From a checkpoint of a small mixture-of-experts model trained on Wikipedia: 8 layers, 539M tokens.
Below are experts of layer 2 (counted from 0) of a mixture-of-experts language model. Rows are named router (the router's row for the expert), gate (a neuron's input weights, with its number), up (a neuron's input weights, with its number) and show model dimensions 0-255. Each number is 500 + 40 x the weight over its row's rms, rounded and kept within 0 to 999. Numbers have three digits each.
After each expert's rows: a language model's description of what the expert responds to; "comes after" lists some tokens at least twice as common just before its tokens as in all text. This comes from a sample of Wikipedia text that the model never trained on. Tokens count by the router's weight.

# expert 19
router:491504459460467528474512553499464511500447452472469535514498425539482473514508548489412431456535532572454567419548481507492536469551371497485471525526491587547512605563514449528453559515551561452474476521460539526497508465408562518497574473541525487524481453547509521542536523526503518415507451455438545527572466568495498541461460505475532449448547506530506449511484529486479492465533495560499443459459460505437523522509531532506543494481529427547508513517471478492505501454531516522518452452464482437464490521512533501529484406516513476509498455483554503532492513532499530519518531472565516518567543475502530516598475514507492597407520523475467574507468467523513518571463448548525451494474481555489498547517477587531532508446485472594511477567550520468518463496448429
gate0:461489522517487514526453463607474472517481495507506562459545492527465602554517543432532521523547541471497528549490521484533476517383575420505479501516531410448463542506553521490492487520462493473522453558486494493511484553468508460513482452472510496539414452390455489472529462488502523470488489432491503509501492468449563493497563458435437522518455461498521537531491484485439470495538477455506432507500485488539487415517432476507555504499539552515479504514582543443477508540481391475531552505473474438506495464531523534558487432514535559551553458487481497469573533490556492516549480455505471515569478505490540442557520588530487594471508581524578471480464466392562520498510552503463516503553526491475456552538447484555519479552575526492478470472509500499536461484552532
up0:504535530469473459561466541480498422467505465510444551495555532491495510479488437501536504480501551521587497416461536553535561457450510540451435515503503519481479482480554462476564561552495444558523479520473487546423450556511434487516553466498501479576490536504496468490486469445442513539449517414421456485532470539577492529465551517433479544542478505504479581481532550474425492428529526480512504568508465530500506468562542569578540480520548450505490562505488468479506540491530530510492464516479523536465589484447496528428397503457471509552446565510450447471535508501529413531503497541504455481478582544487502505467501472499481560514546511472518551529613542497499452498477515477534492527490570528528505507570496505494561471505455526436525515489592536432503573535533453
Description: Person and group nouns. Common nouns for people, groups and works after the or a possessive, such as brother, son, band, album, club, members.
comes after: " the", " The", " a", " his", "The", " her"

# expert 24
router:439537473467526533532518467485502576493507475529507539542500567502481527562472457495485522464466473497484483530459446521469536529446484499567452453494552496446466473542523518498531539484472453446512435474544546546484531543518490485530521501471511479459494445576539518492482461474382486553532420497502499459452550541564436513467494492461503449584512519459496517457565511516484446480527433501495473471495500475545488552470461489496489516510453597561447612572559513467443531477544448443449525586502496437504467508506464517542502463507516510523514437515509560468524529564541408556514417498451564479477478471514525483477480466476594459485477467433512588488441563579510537494485557482477536514535561450518519505513452455488507577477513491520506561482497503554504437403568561
gate0:577498431465481492490531473489474503506497490569536399549489489491429527551531508489500522421506462455558551456563519419510505445500528591471437443539531491487501529517580582537526474524561485540497555537469507418552521467475596460519534566519519533540554447531392565450450472473541472495474486516556524482541457532500492471526514541478522470571541490502541479510493475509483494572515498449413530415567480514512449532475407498440532478479484586548480536517456466433529487453498481482554434519436500506501503483517545528497512463549463476521527553490433466500466461506489401557483495462503527457501524530519512468485524491488563443514501431468501570461435504558497529486469481519535582494475491528496538514498429462529566523505523495536440556521535538501494559468494543
up0:531533493513541447545460495538516479541480463486542522543504499504480494520527568482499547479440522531502466485563529518495479517405480527486457475492495515441480513525499555571519443517411469522574456514515466515499496463476444474450518515611500513521522473439496549529545460513509494530502470568575503537418471508528524485599531504595415431507443533482456535483542488545520485552481515507431458565445584513497536471478467539499493572542467524502400486440504455511458541495484415448505544543455548466503492562460515444528558459549532468572527411472492455487500470453462501540575538417450433524477506508526606476513495503483418454483457477449438520484493536498501470546489538544468530489494468449518570525555520473497553512546565450460471494469521484477491457471452514
Description: Single capital letters. Lone letters and short capital pieces in abbreviations, codes and coordinates, such as D.C., DVD, N, C-terminal, plus zeros in score tables.
comes after: " (", " \"", "-", ".", "″", " N"

# expert 56
router:413468485591466439538476508502526478511485422412495527507559512505486551483523476560544488458489548453539498511465448487565503523514550509502540522504481487532526529498510483453458466493519482488497477521435501531511540472518498503538515454502542525509526519478554424488483494465401494551479480493463499508513497464458439530491483434500474475574502567498596457467509511485483498455558477464510499472521492551489533412489536498406420506471492555482503529502550500499472489512566509435536444488429600529413380454464482470446502426532460501620537519527441531589465474462477486477546451489487537525506552487521418489430501484449543491474513503486530513601443499512563507465459513538530486472529434548513557542620474560561490514477534538477491495488530538450529534527518497
gate0:477486491508519415581499465475474463494601584453564555449510475506436495561479460503520459518544508483516496511511484457493492493454543506523479521511471541526533526515541440426476445537503541557497485584504477509604547415476512517552507447481452500516497519437563583522488466519463478503438472644501520437477531477546456508490526524513485544534494465445498454538535463463469481472482534386585493563516453493541443476488484515572514540466549529465523466423521511422495515509484427463518506509505498478513504487563573448496526484511497472426433527478484461481507487536525496533511517550525476473478488556494418499498457472508524527497547499487526464547503433560500565491491511500536503486538597439480502502473581521489527500527556488601594501505504453558544550551494472
up0:524526481457501549534516428491502501515471473426467495500495480542491450490547492479529503459440492486491565507467540542516571520499563519467476562509582493476531466529554406491487502393499469441532544467528476463494509565476487479516483526482492496497418525553510507511531465616455519519490474459461459545501468532499462524494525525528472520523547480501507474500499488492439498553516458520433469499435492506514508488407423408555491531505473471529446469525505507486490480462557593529536446470560500478552483496460471516495386530456450547474417498530552410452505472429543534482485627547543455487440530573457487510482411462453519536485472506477470529471519569487486457478533507518426521488524470486522449541457564516471456436527545526597506473478512463537474516577459440
Description: Adjectives and -ic endings. Adjectives and adjective suffixes before nouns, such as American, public, national, Conservative, and the piece -ic in scenic, Slavic, italics.
comes after: " a", " the", "-", " and", " an", " of"

# expert 37
router:511454470466431491513478548492555506520437511548498537501490482517470525577484474502492538550560489534543522563466508463453569513502554455425572457457492508483504496550509488536479438527444450573506574475545447531504542519479438540482512501499443530529501511466439499496495481425540552540488471462522449536582475524550517463491547531560523466430497515561548443488525489462543507429438432496529449513492501528392503518555496458399577456437503513484507564551540483439516519464511502479461605497454494429510601497557558516511569498503526478521509481535511474468492474491539513445521564442476484540508521462473531556475440519478479512479533462530572529482470500491548447406507488591512500512515523562490489513515417563531515481569438556458546508465474502531548470452515498
gate1:581478538527416497503534550510498488545528540467542488496542475550518515455466458487423544540520484601520505475503486523443525479565438498465488462536461544532515439427540518483415458479479529470505489496494471514540531561534537508476450454578497420487477515380463410487466455423479410482495453487507506559562530449543530498518571461467553459550430520560521486460511484483489509499491513549535446470513539509578552555525510476460489502509493502548533448521414473465460548511517566491542593501480550459525476538534497455524536548483535485495457470461468580501481550469437505516566550548530613455514497531508514474458473546433541500483576440540495473487512520503529546521443504475419504556471479503525509479529497488512519504481513480458519400442499541468497461529473544
up1:464507484503501527497479493502464547583489497530464435445540535463450542502548501516479459519524449508461471582630547458495531520509522500495477531521503492471489482572543488532478502479545540489493500499463447531571560431556555534472489493538507487489477533496422408424588513412484517483527466535453516465538519536480481535560480540559456498543474482416483499533478526512482509587511444458455469607509446493541466487564556557493567507473517515476506515556442474533472477538452560490487506457523501511560506445482521417437483568438548474455515406540470546523458581516518441447556592515484509467587478448477559435499475494550460558477495528527473505435516515461540516469498517452495540515583546516482540456491487545478536473487488472484534476461466504465503468468486559
Description: Passive verbs, participles. Past participles and verbs after was, to, is, such as released, won, arrested, published, appointed, and the -nounced in pronounced.
comes after: " was", " to", " is", " were", " be", " he"

# expert 51
router:499523523516466487516493475520497504512527489482453523466455542457521516590570461467446458522506484425511455429514409509497484518513537461536492501474467523471434449519430471504475498455425469571458506511454482534505526517503480464480510465530462523484459457544488486509468516517478517461481593512533508543522528504567498546476443550480564516507466466513501510487535460492436460529541477535511584533489497485509487508554449531501580504558426481540534540426566544578466496560554502477476504457542468536594501495527544474461527497493536414576487481452478488484449529438453473444457526555520543491565521418487468516471499366478483558518515550478579567465410561477427565519537487503495538436548509474503524523461505541545516505564459487578528524498373502508528482514559508
gate0:502518498509547516504518473501489474534510525517448576471515525485588531446482487480462488487571508457449481533527464444500528490476490561505525539527520450487513536515547552570578529543549516510482463529488481461562520551485547524461474506574499538537528461486476596500510474520503564489500529491451545474486456525468508509473527484520453486491518458448515529477583484539566458541548521490535548522549523517517546471501535511506470509486500477524532447495476453543461521430580499480441451496583514383508477532450477442502492559479529446550488510532480434504448449481525511487482492547499510508547557525497460559520433500563419541568456556455527551515498495403510465603512485558566539410572421493498537524547438503537465521545400400502423501487557569482484476570504529
up0:474503553524491509503473552450496450467516569464472587476525497439484474518555510548507545548558424474513521433482430456518524496439485501466649473502450515506514454606491473513499459523540506491498520479467544502434477478448522532464516498516540519566458475491531552457476583427496496441548489582497506441495472496487508425534522500455498470484472500487527456455446551487521556494502555499464498475481543504551489475584496458424519461553504491442453462481559456493513486469565584524546501476463405483518461514529529487503513440471504527448495492436494512497512497437539506480547539484494549483508542445582513467531512446484491510434554477529441470541570525545491485387499460418540495442556522452514456480413500492469489527579453511472473502521503508468520545414519555
Description: Apostrophes and leading 2. Possessive and contraction apostrophes (Brown's, Don't), possessives their, own, its, and the leading digit 2 in numbers.
comes after: " ", "–", " (", " Women", "^{", "_{"

# expert 16
router:513500487555491497510492482541560489534497482547507468518516464445525482466532531471433463417533494463515424490497572438473500485491533443529563487508475578414506497529527487481486510497547516554550428466487427501477446495500441521463509497540479514500441608534478525517487456561464555447509463519524486436533506470554451511553388532495541455514459537500486565562500533521521534524458493534520459505497514538554529492439453484475427561500537520447446566562469520466506436501464502412444505511520456551502486471488418425503455551510483488481520428514475473514467506468492552500536482544488441470478518488505583404479519494514564406447530474497565494496571471458503424565503519529485546509512433464512559503446473502530533520499393511566541516452507522605518486510547471
gate0:537492516528466489459586492472465533510500501462470560423495527495524440498490519480498517494458504473524472497539533438518453559508381434487460477532519549504468505495467502575492433475455505483551467536432498492485547456416430507451491427489519567452483535481508524550518490543513502487509491514553437486411493447495403538546492483587562490464465557440518546554489477502474485536510514533489466544549524529503457554524550517502498516554504527536561523481449459517507467497410447523489453543550515496423513415553523509465417565466463491431508511508526509452444476518536467501482556527550546537543510526468464480480488530523560462526520464517575507506530430612490422576477449483515534504449458475522514524519518503442554456510395581472568523465459530519466474524505463
up0:529526556556526470561456474559540451571496503473507501519466530572508458480545530532594493533515480523529530583491511548468512436505484550464458555488527445449512508542504558535503553503570542527514519528544490422431514437489528484517470585521459484565391586512478464524479436477410506574567419497556565452476515565529487472493489476517435553493524553455462464470477477511445528462487472492507500520525436505481502485489533544530492540535492493503530491566498550492462530532508508435481505455512522473558500478551555429448524425521490445545499482496505480539535547547456396522476579501499499481511516451498521489488559499449485475614542558505486542526454478528457530470563524562432532515463487486448481508496555525469402489550535454512550463567520539453493496515487492
Description: Month names in dates. Month names in dates, especially birth dates (born 28 March 1956), plus digits starting years and age after a birth date.
comes after: " ", " (", " on", "1", " in", "In"

# expert 55
router:455571474523474485533455571539533505544496502459470500509458536449477486509491504513516473511505600522548578424459521433436543593418450490515471506479483485523544524515491492530501539461462526555510494436464471433482562534502444437611444529495463527492551402562469458464522466578498464463535473458446499472473527469531471506492560408533451480604425567463458502478500487471592506475495513413501448463473508430439516477497483504528439518539466491490499507459541533495478517569507513519485504511526514582473551466525492473466497443468518561566524395451438447444479493540553544483470526478528543522476493465516533455439515450502487460461529513543535492438503480498480494557494534520502535506460587552507565486413467497500485516521551521493476548507478533471527468544528504
gate1:417511507491473491458513438469516516540481523483444495480481534481498572518500532576474557558547487530534535474525495453490512504548459497507508490516474474448501436526464503451540493426500520494489558510488458503507448507461463485416497420478560523473512473460532576380422515520444513436525503494498432453443480488530524491503430489500515558499543441514408462541502538410501485475476444554425484573469527535477462481501462520519522499528530431496549524471523489537518542522525543462501504483526546438499496469554562490510430536449463553541561397427515431519478494580507472523541470533512464460492442470434539533452489522466552498523451432462506488578527565513534464580468444515469482513529482542496474483552486550540552447474520526486449430533478572574446521513436443
up1:495506534506505516516477494550478546485533508487475580467521526450483459528515530448551513504537500544453555493487520459496561481520564455479486542437508473587475452439514500520495523513492566447484463476532481470524526430495529484496456449473518503503463531511499473510505445486501516548492486475494511485506484464545502606479526522485506474510536554527476565457551465524516466452502457513545525505449441501566491477556537480535444499507474502498371491479540506519516502613516541573539546617509447512470531557457471516509501504487480442466520506464529576499576571598524528480516476531469587519472581557423490457502537508481424521581518532550423522462582469550538509481510578517562515536538475514424483535551453533503424517506525437499619449490506507459496520469469589
Description: Leading digits, cu syllables. First digits of numbers in years, tables and coordinates, like 1 in 1987, plus word pieces cu, comp, exp as in accurately.
comes after: " ", " (", "–", "ac", " $", "cor"

# expert 7
router:481489499477444491472473557541497511526530485521498464565545527450461580486489466548460487497528500472449467475533486500513527478454484522501486461459525448504597495463621549570546500505547503501497534479464475533544523480498507521617480512463565495561438513571492484520536496564457512514579459522514505569556504533527527488457566443475499452517559480542483507554441464476540507446491528533477494537473468487541502465585562484388513558440540458470535481418551498530461502453445469556472575387504453470496510515525516443518499556513522503493561546470515430482502507471495500567452567447569576455422465491549479541512518493466520461505489448529481525552529600511485576524488497532539479497452423525518501502515522521491578533484511460555522497476452558508457464486506441
gate0:443431472524464459461563490533466474522542504516517499444503544515455472491519500531528505510425500470513515505462502493531516530496489539530456477471482447530476497549569554526572466538513451510465476457519494473602511473488512501525493464494487506436563489468541506447443527532581421467548472438534478559491496547513503436485455561489468550574440500511443506541471579493448525440493579459549491503478471537540470462551520511513559484465464577469508454536507556487496497527457422539521589441530468462529553514493462468417478545530522454501549479551556505590508434528465497520477507530517473525451507513458493451503502449435553468535432414543486503453525530567573449557496451594474502438529453468571490482547456499471497510541505459485515464448590534483479576496434443
up0:517472458458479465419502553510524517495498507522426439532488495450453521436493480519447492451471463449471487539542502574551502478480556552428540487437519517552517495479512469530498552546532504526531478533450559513563454543506484570553576593530573494543536525506538509580494585532475454429521543430458506497496526616498499507528485538509494511457498569507495460508525539539571413477530453552475526432460512511533549504565548562516540525483426560496577511486481488499522471432485489583505491482426524567586564515454462510520476474522554532491500491488519498500484550517486530531529429452535510449480461501544525516463449505503516471527475423465491486555523483550550553478479518493477561455422530424473437514470500523433533502498504518461543497452489472473403480551470453
Description: Table pipes, section headers. Pipe characters opening wiki table rows and header cells, See also headings, plus not and note words, e.g. | Event, ==See also==.
comes after: "\n", "==", " was", "See", " did", " Year"

# expert 33
router:513464521490506497461489461513479481461511531451529459490484483524513497580455423440538478493501497489520490431450614515472529497542596525492465524468508554486498518469441470444501553460514585454490510548521504507489467463497430495603471508503525482530430529477527464524509476489494578483478491513491467474497469507568434507484436428482549500505474480480559603542516495472480518502554539442598483483489456490588505491573565500474543548525542550454488542524611538574509500465456566564465493492564520530516474495474461524511436480442500494465487499555510521508497525564483461495435484519479451476534528522467463417479555439477547421495495511499450552484530479582511521522468418403474480519480448563505495537488494517518519423463483470463580463500569465429505566536510468
gate1:534522479581564487479507457502478551431483556526479476502441562427577530536462543503521532519480474529415512472508531475544435549500540473502494517490547503493534502475488494534441548465542478496509506493442541488497483495441515509509469483485519422527552569420553499473490493511515520572569548555503461485524533485503517446475457559519469526448532455530604569504493513557526530532511572449559460541457512525527486560512551457524516516423435545542538561478515567530478449471534482470417446477560483553486514505532517510500479483489444515555560471481406547551420446523510515473465459513505451509503544459416486531460474518538531494611545443493468450555566446462539509508562505472531523489484449494465511427523415530474493533438518415525486470492459444505535513521461562
up1:530526540568503514500513532483492601547507505480521481512559533552555511484518542470515473509512495487417603384447447536527531495515544502499510460496447498516549448415569525525438534535572460463476495569429522480443552510512482533459539497468424567530566466511499452536509496449536502460510493473496497532506453545502454579500547479549482452523476562555555545570503512509437495496478538435429449479515471508535517477522550528542524452443504497540524523499555453482577435481512497489560494455503487533496525496454459515572601555481458456489592510509489464534479411503426486504489479492544576480522457514471481558482548477505550541561519531417501437479484422479471495477516439512548496550513465442487493491509466506477424535452502513464532477526447431559459493466487524
Description: Label colons, table pipes. Colons after list labels (Names:, Executive producers:) and pipes starting a new table cell after numbers or years.
comes after: "3", "4", "5", "6", "2", "8"

# expert 17
router:381468525483449468468506512566482475524511461570415511498457504440532521470491455502459525532497439435522496531483553573528464518504502441513500523522527540419511424514421527590563448481481510466463544484473562600476539480511496465518489516528495459505546509474511541532456479501539481463450513460503483504482476521510551438462507554430500517444460458441511480528495538576518505504518562440420507532521471477490462481519498496449399453497505533448519450418547531472547499542548586537505499524556525479453515470438540544497576434486489542469520488495439479543435470416460401471534544528457476490443507561481470492444509467522539483524481561540485524557479480516560585495542502460468514493507549464541416494494436519477468530536405539448486482449498489522503514498494538
gate1:501555482516416449455529423599487460511486491561405457495485529486485544496495485516461461502462483522479527474470576549438494435513475499495512445561559519511474510506495415458478438502471584447528431592438535472481462462487519485507578465503578464458528516479544473471527510475520480490517509591588486583576488544525498479533459509511500453487485410498501483498469453587513469526564547428470534466517491440544489521538508518498494515496524404526448481500518555477456526497505422566529499522453531438493484524476465565490559453503527502514535457546513460521512501522493492520475470422486483536485504448524544481494478507480539539578494455477501540538449487525548462454518563456456528507428491484496457469473442533478473506612539479453547531517497536399512448421492488
up1:579482492489545439578448470497596473519519437518422464510451512466543417536508547481496488567531534447447476449503423521445497541484456476506499561557552558467498504460591422507478534540438527495507467514517512454485478530511464555469515425524538517469462562546558575564609474494589503494503565509530518437514447482481457478516533492473581516480478549474504497503475446551473546540516512502464469506533484503460516496587565507477511502492488500485518458521500555516422567570503454541461464479448512505514415462501518491466529468510493482530465525496485494425501456495487550432491516462486462548517477495466538491507505537542549551575487417570489455471562570495445488430455557435517476539512508541484465503526438551425524497530490480515495467454545509507554460470471442
Description: Headings and table markup. Wikipedia section heading markers (==, ===), table separators and newlines, plus odd mid-name word pieces like He-al-y, Fe-lip-e.
comes after: "\n", " He", " G", " he", ")", " Ga"

# expert 30
router:458600505538487535517499479595472529525511556540466524523452471581529468506524549476495504467522516508484503433486509485488540501456475518473473568467500530521518577500501551533474517532483556455506438416489505497489466541499508521537484480512543526556555507484452474531504504560517541659492504454429580500518508432459475501397468403511444496489456495545512477530395484477507516492531544502476430537478506537472501569461504450498398510499423486517552458553494485477521460496543455480522495470452538522516509488475568519493464575541420542480477504547538438501480487473517497526498592524482510474523547432459470534545524470475475523552400466433466487528414508454514557446448483552535539544490478556499499510557494445520474513457474464427524467489545462504530492492411509
gate0:482546512460461493584437515526486479446497544540431522483509497527544464509474475494501488462463501422545472497515546515498506457534497460470538540515544520458520476503542520506524513599527529520539514452469545514541453489517527483548506518496481548481437482530437494491475454472512512557485501520558514539655506475517575501533445436534518518461520573567542453474494524470520524532530581533551482529397489573497502519472415474495525490503488471483477583468478498386526535494518513484482414467441521437519484471513495560499507431427511533516538553489450555467499484570492537521447491531520495517471473515491543531455497449446514476499563530520428441478545545472554516539469524490496478481455496528454511559543539494561441461489447591514447453540585563500499583563402513
up0:423509560491491493499486520543542542479459499488457517423466631455475533505503523496521531513465519519484558505500570488441478546508512544531496488471423485477484568520562525489486543482578467517492448477529553548459520477526472463575532559498462547501520466516529496431456530546532526495548496484507441501494463500500487495500528504429520567514597516473538562542528465442469419536479519535516426536459481400432585535457496532534551495473452557509586397533533507493556589548509440438478542591425465516518499518463457494507489507515517519469476481486470519531454549554517496470458530451488496564503489544478494473456567508493511470499490470474533517513504431513518517516476573500536539453521528492442500425561557469463543486547473481597512472496508400497479419521471537
Description: Nouns after articles. Common nouns and -ty, -y endings after the or a, such as state, book, City, Secretary, entire-ty, asylum.
comes after: " the", " a", " A", " The", " an", "The"

# expert 2
router:557440472450460476482500453460549489480394528459520498507453412599499449529438541438449529505501505436511545526430564547575519517501495485507477533466520520531526551437473566520468441447505577492461510574527540465530489456562545484473480515451508451456482460494510454518485459494547512491546565478504474503503467515529494494474530434526518525526513441526468484546500475508471509483583395518521556519522503494518523486484511539548488520494484542556474465543483502543554504576485538496523531491539537484493558504467462521523513528537492569523452578462529592543529557561470461475473472532520477502583518443503583530437497595468483391533591474522459498436504444433520468447538546451514511488543466499536528503555478494504502495441476541533589486513490477549531558458470451
gate0:520505465467510480458479436486511492503540489465497505509535479494471537582425531472500524485509586490482463519506482504491564517501536511503518530454513484443575499506583516443491511483472502457619494517558494461514540582505487511415504451459520530468512495496546457507480457518469462541489523456510502500546473531476548517529550522436531470484510566602418548513466520449451498518467522447461576566494521479465468474480460571479378528540581494465492515504513455415532474399446505567548499505527464449459550582421512464412442532507536516460557500533492511527562524506394488495531518525552457437553501500529554455513510447481516508473521522479531595544498543511525440495468534510543519437531495463494576558474489498517581475534460509537474521464520528533438545524455529
up0:514462473436514564526496515553525464552468550520468460510440411518503497518483521502496518477564477518496506484421465542597499539486415622561525488592516482472506514446441473443492478530467480570485553456459555452470529489476474517464509464437413492571527448528489563451528467485536491502545429481573531499520450491521554453501507473570589505558513452507445562477434530532527463448493459462482448482493527470514527515531543509467566424473464552446489484512468467466453477543598542512500475486462567457458456490540407568527502441496439485470471504483532472558568479524530511508476513425517421518551533440493504543519507542497523487484512515528470462488590480494551489488533575503511544466555511427484509505532488551494472532482544442479535496463523498471545518547525510
Description: Periods and heading ends. Sentence-final periods and decimal points in election-result tables, plus closing == and === of section headings, like 64.3, "==".
comes after: "0", "5", "s", "3", "4", "7"

# expert 25
router:542469505518450526567475534454511486533469472467523512546505535472549462542484556560520547495468447548507489551501565481477529589522455463517518476487557475430507475498523480503577546494518427499473495505450439505480584546469578513506506510498452472523531487488500532506495445476398467484545456551508513471497502553532475518479389482539517553511503588409445512472466456485451511481416463505472528529535480492498502464454510465534514475533450459490462505505475474592478529541444475474444494537580471519382504500483459520442577482498483556483540521517484554432507467464450509429471495488494463551577540481494499565441507528505412468447480501457468387560514529538554468566528443542433501473522482589508509428576499485451470500499537491534493494436490538541490465523462506
gate0:489480453522501526548453521456541480516433488506481417525505545454498467501465490473502538470500494484537478503488527551514467490465502469501492534516475447474526463445555457492501491444541551466519522548516514460504499451566489417519480518525466398515538487433529477552478432438486515495521511522489485513501486474532536501492576396489430602507524475404477505478491508558525509435499552516478485566547530607597439478508471434517475449603517410545465463517423454486531534485492501481534557509501510496446416451498468505479518463492422584466487497521397426525520512456488526472486534470567541516487482462481481462544449481506463508420535536496481469511500418433552462401541451477504487522497490513565520483449460547541506561541458447441520485527509507487425493508514457
up0:532514545524505509579552611470502490514490489506470487521481524515524470464549471528410528431482535482506511413452515486574518528559493529539556564545403515448487451510583492520527508526420509500558475499532461435476536531540445518551488509587472482519468594560507447551493494520532547444548500464439523455532520481447528477511571504500555511486488472468418518496507506454531542527528493430543455545511467492489523488447443494611536591495564513479508484462481506475506504484498475416514485465568493435504550476534496499470540503509477496475504486510423511522452451463442488459493539519414449466531499552509463488470482513510606525458566443529490481487502499558554469522490410595473553468547452538510511486463419500526473469514540453476560501568490465487514448517514505
Description: Capitalized name onsets. Short first syllables of proper names or words after a space or bracket, such as Sa, La, Na, Ku, jo(ined), lo(st).
comes after: " (", " ", "-", " \"", ":", "|"

# expert 5
router:454508556586391479466520577465475510455506513445514473530505447399479537511519516509585594431518486555463587555503479480549506475522496490494546524518463489538475401471535436489505516516557510553501478486516424476541579471501537507441547501551501515526556536542480477449479515466521533540523504542480533483505485448456526456488411406484545465443495483432525476578471481529461469483499517423494535498527520491438522487463494548448463468544473474554506528487493411549497478483475471437493506485432484473381481528576511525443493522560512492495478523565518571538466488467484535543461493507494477519504499577498476521547483532494511446426498482595496484522537420467509481518436466487497470496438487523498514515464522564445513502443460511502555506475529417544521581524470527
gate0:474480510498420487465483506442543460465566528457474517468473556389543497542453450503500471441475463562508554525456497424491500519516538442527526512525560528556446485546459554545469468535539511494499525525488454487472513424556488499489533540486527483494528445418560461450500494510464520464456579566474511565474558531480537513418486575512566492488481525492573455476482496530542487445527468462475535468481503493515590524513512459499586493509488515502421498477565430426477530474540472523474511503489520551538538562516464411486485549530438506518439503467505456571501404460488618546472451509567513538376515465490493478497492476488497504528551496549502489567512491486490530423512504505495485457498424456483553555468481531443485552481482555441467470497436531452487539530485459
up0:493473512588446466463533522444577504476490449531490496573572513433517479532511533526474526435482503558551486545465474508529478498404469480509509461488528573493452506501486509503442462445477544525516495530485444501493534441535551564540640606524504464478578532519497480462455508390513552544493480479476512523452538529453485524516477535478512566556508518494558513478466440499490470470493515487460501489506510459433509495449484380508502525502561562427453485503533493434500542524526574507518474595461477526519516430564478466527541534581519511554514435498471517543538512578505529504475583486530536539501461528459421534507535533515446517480571463498562479507515402435517450495511531481512533449506481460483492537455503496474543497526419471516481510465532467486480541564456458
Description: Place and proper names. Capitalized place names and name starts, especially countries, states and cities after commas, of or in, such as North, York, France.
comes after: ",", " |", " of", " in", " the", " United"

# expert 13
router:511632467570548447457506515556483476529502463530532485503579536499466534568433508494468555477461506579491500474492520438529520549553516502469502497472521499511449580514541541464457501518524500510557463520510420505465551444556474431505474461473519511508479473524549552501546483543560540441491573511609572520499501549565507536557569516537482508531523457529430469462485503537512515538482507534534442572494504488430502494425545513480447476527541538481538446568529523522465517447514496453411480530552507526564461506443496601496509470474512547483498386544470442476507512490552471520512465572473519557459494506472509524550505534530523504482487461493622522559518492535536547456507480468561491465519483559474463508474578493551557481507496460477495557544502516590486542498537501
gate1:447571459442471543458544530474514450514462484542500534512500468512500511504479486442403566511528512433467430445476423474457471519479474513451459519458578521581600460515468529488496523443556449517563489550559490483425459577451490502471490418618558556581493496522521424479473466562475464410466514521495424504445554568487491506513477528493600458524520445523499496499477516493533455480452469499512423489532508495468490476487463512501531437528532481522499538472547466446507499451445564500460493479492500453406474527459484525445501479533524476467392508487492469520450470496522503474511498526463469516436495487410480604485427458491538487496503551492529468458534500502545478525460477473548579469482476533457543478423568486533523499446531502501481505447515490480483481503505462
up1:459475494492510478524500520464476545551429490549485488523515501435559587525499432497533558545473470481371552481503559487480449411485454492539520490419492426508479511507502489486531537514434479493554481471461501504524466471558435532518535500484583440526476521460514462517527541470502458519436486564522486528423474434479502525480542518561486468487548492482480554456507529524488438527522500478507553516481544485571444478552609502466445424513526549455600462524492487461545445453540526471488473509448475599422599503549473535560572467511489503492534549510531491514521451493532454497458493544520443415499551522506476517519422542574542514491522579459492465522443491586504518515474550565497467487521556484550507533498555520532490496521490462426521534489501501517511429464547508
Description: Infobox list dashes. Line-initial dashes and field labels in infoboxes and geographic data lists, such as - Ceremonial county, Location, Coordinates, Date, Genus.
comes after: "\n", "-", " Location", " Coordinates", "″", " Kingdom"

# expert 39
router:505516519506492462505465461476517483478490482501573491455469525452506462459517443500533446497505501499508453520481466439490490497426526546472533558514499476510455464458539592534465473479504490433507508503473500497529471536521576471578489507458530462542465502502439430454540519503524505551427510511553505507482522462431452544487387548542521462528495525490510562477484510472461473547509511537483455509458527507524470549494542571508448479504509497508547457608442513477522461499477498499503503492522583530582585490466452485537463436505570434578499498453537393488555483514442505544556450511575537509529490557473515542507420577489571568506594507493388480395536515480524535502446565531520569546521474446502509536490486491515451461447479528403469546516488516504505494542580509
gate0:517524578542529543505476495514447482521517558556473483465510532506532428498513452524508486496528500537534504426513475518472456599455494525551517495562474531510428483435519470462511458520505445479464421487573554486543526501472502455533444451516502550420484513534515454509526537468479562450576501485540569514469515489539495503483414493455563557470509439482502521520553499549450509574486516524436503503545488509510491504527534539565458469527492488527436561519413487454475498451577477525557509449489481490520505558520472553503416464426593514510518488520458551470542443402519459491531592516554523500487601518518562509513545566485507443487530563456532510485458471528556520442476442494477482478469490517536492507472559565548445500547457526463543521516431440552575516474515580
up0:492434525491564469506505506548510513526523488498456504499494470486513488448447623473577448465464433474533494470583479438501470514464473541450567501441516491533529539526479499493493526536515483435483473511539566517507514527570480488489507461528528465487531456551562482378443533582521512494432552488509505524502488482538498480456453509464394511541473476525509458483454533461520429448559547517592466512502517459497493570474458543546444439534496507438533503537515526559535531500463568413492468575475564503496486484511410583507527510494550564538506501497500395541544397462496526477509466530503492524449505456565475502545472508604485518514453528432415420460454495489487565555491521483557504498500415522464491466493481461478517492547552487516465510498477521515500505464518492
Description: Mid-word consonant clusters. Word-internal pieces like th, st, sh, ent in names (Smethwick, Ayutthaya), plus ordinals first, last, and spaces in tables.
comes after: " |", " Me", "ma", " his", "un", "id"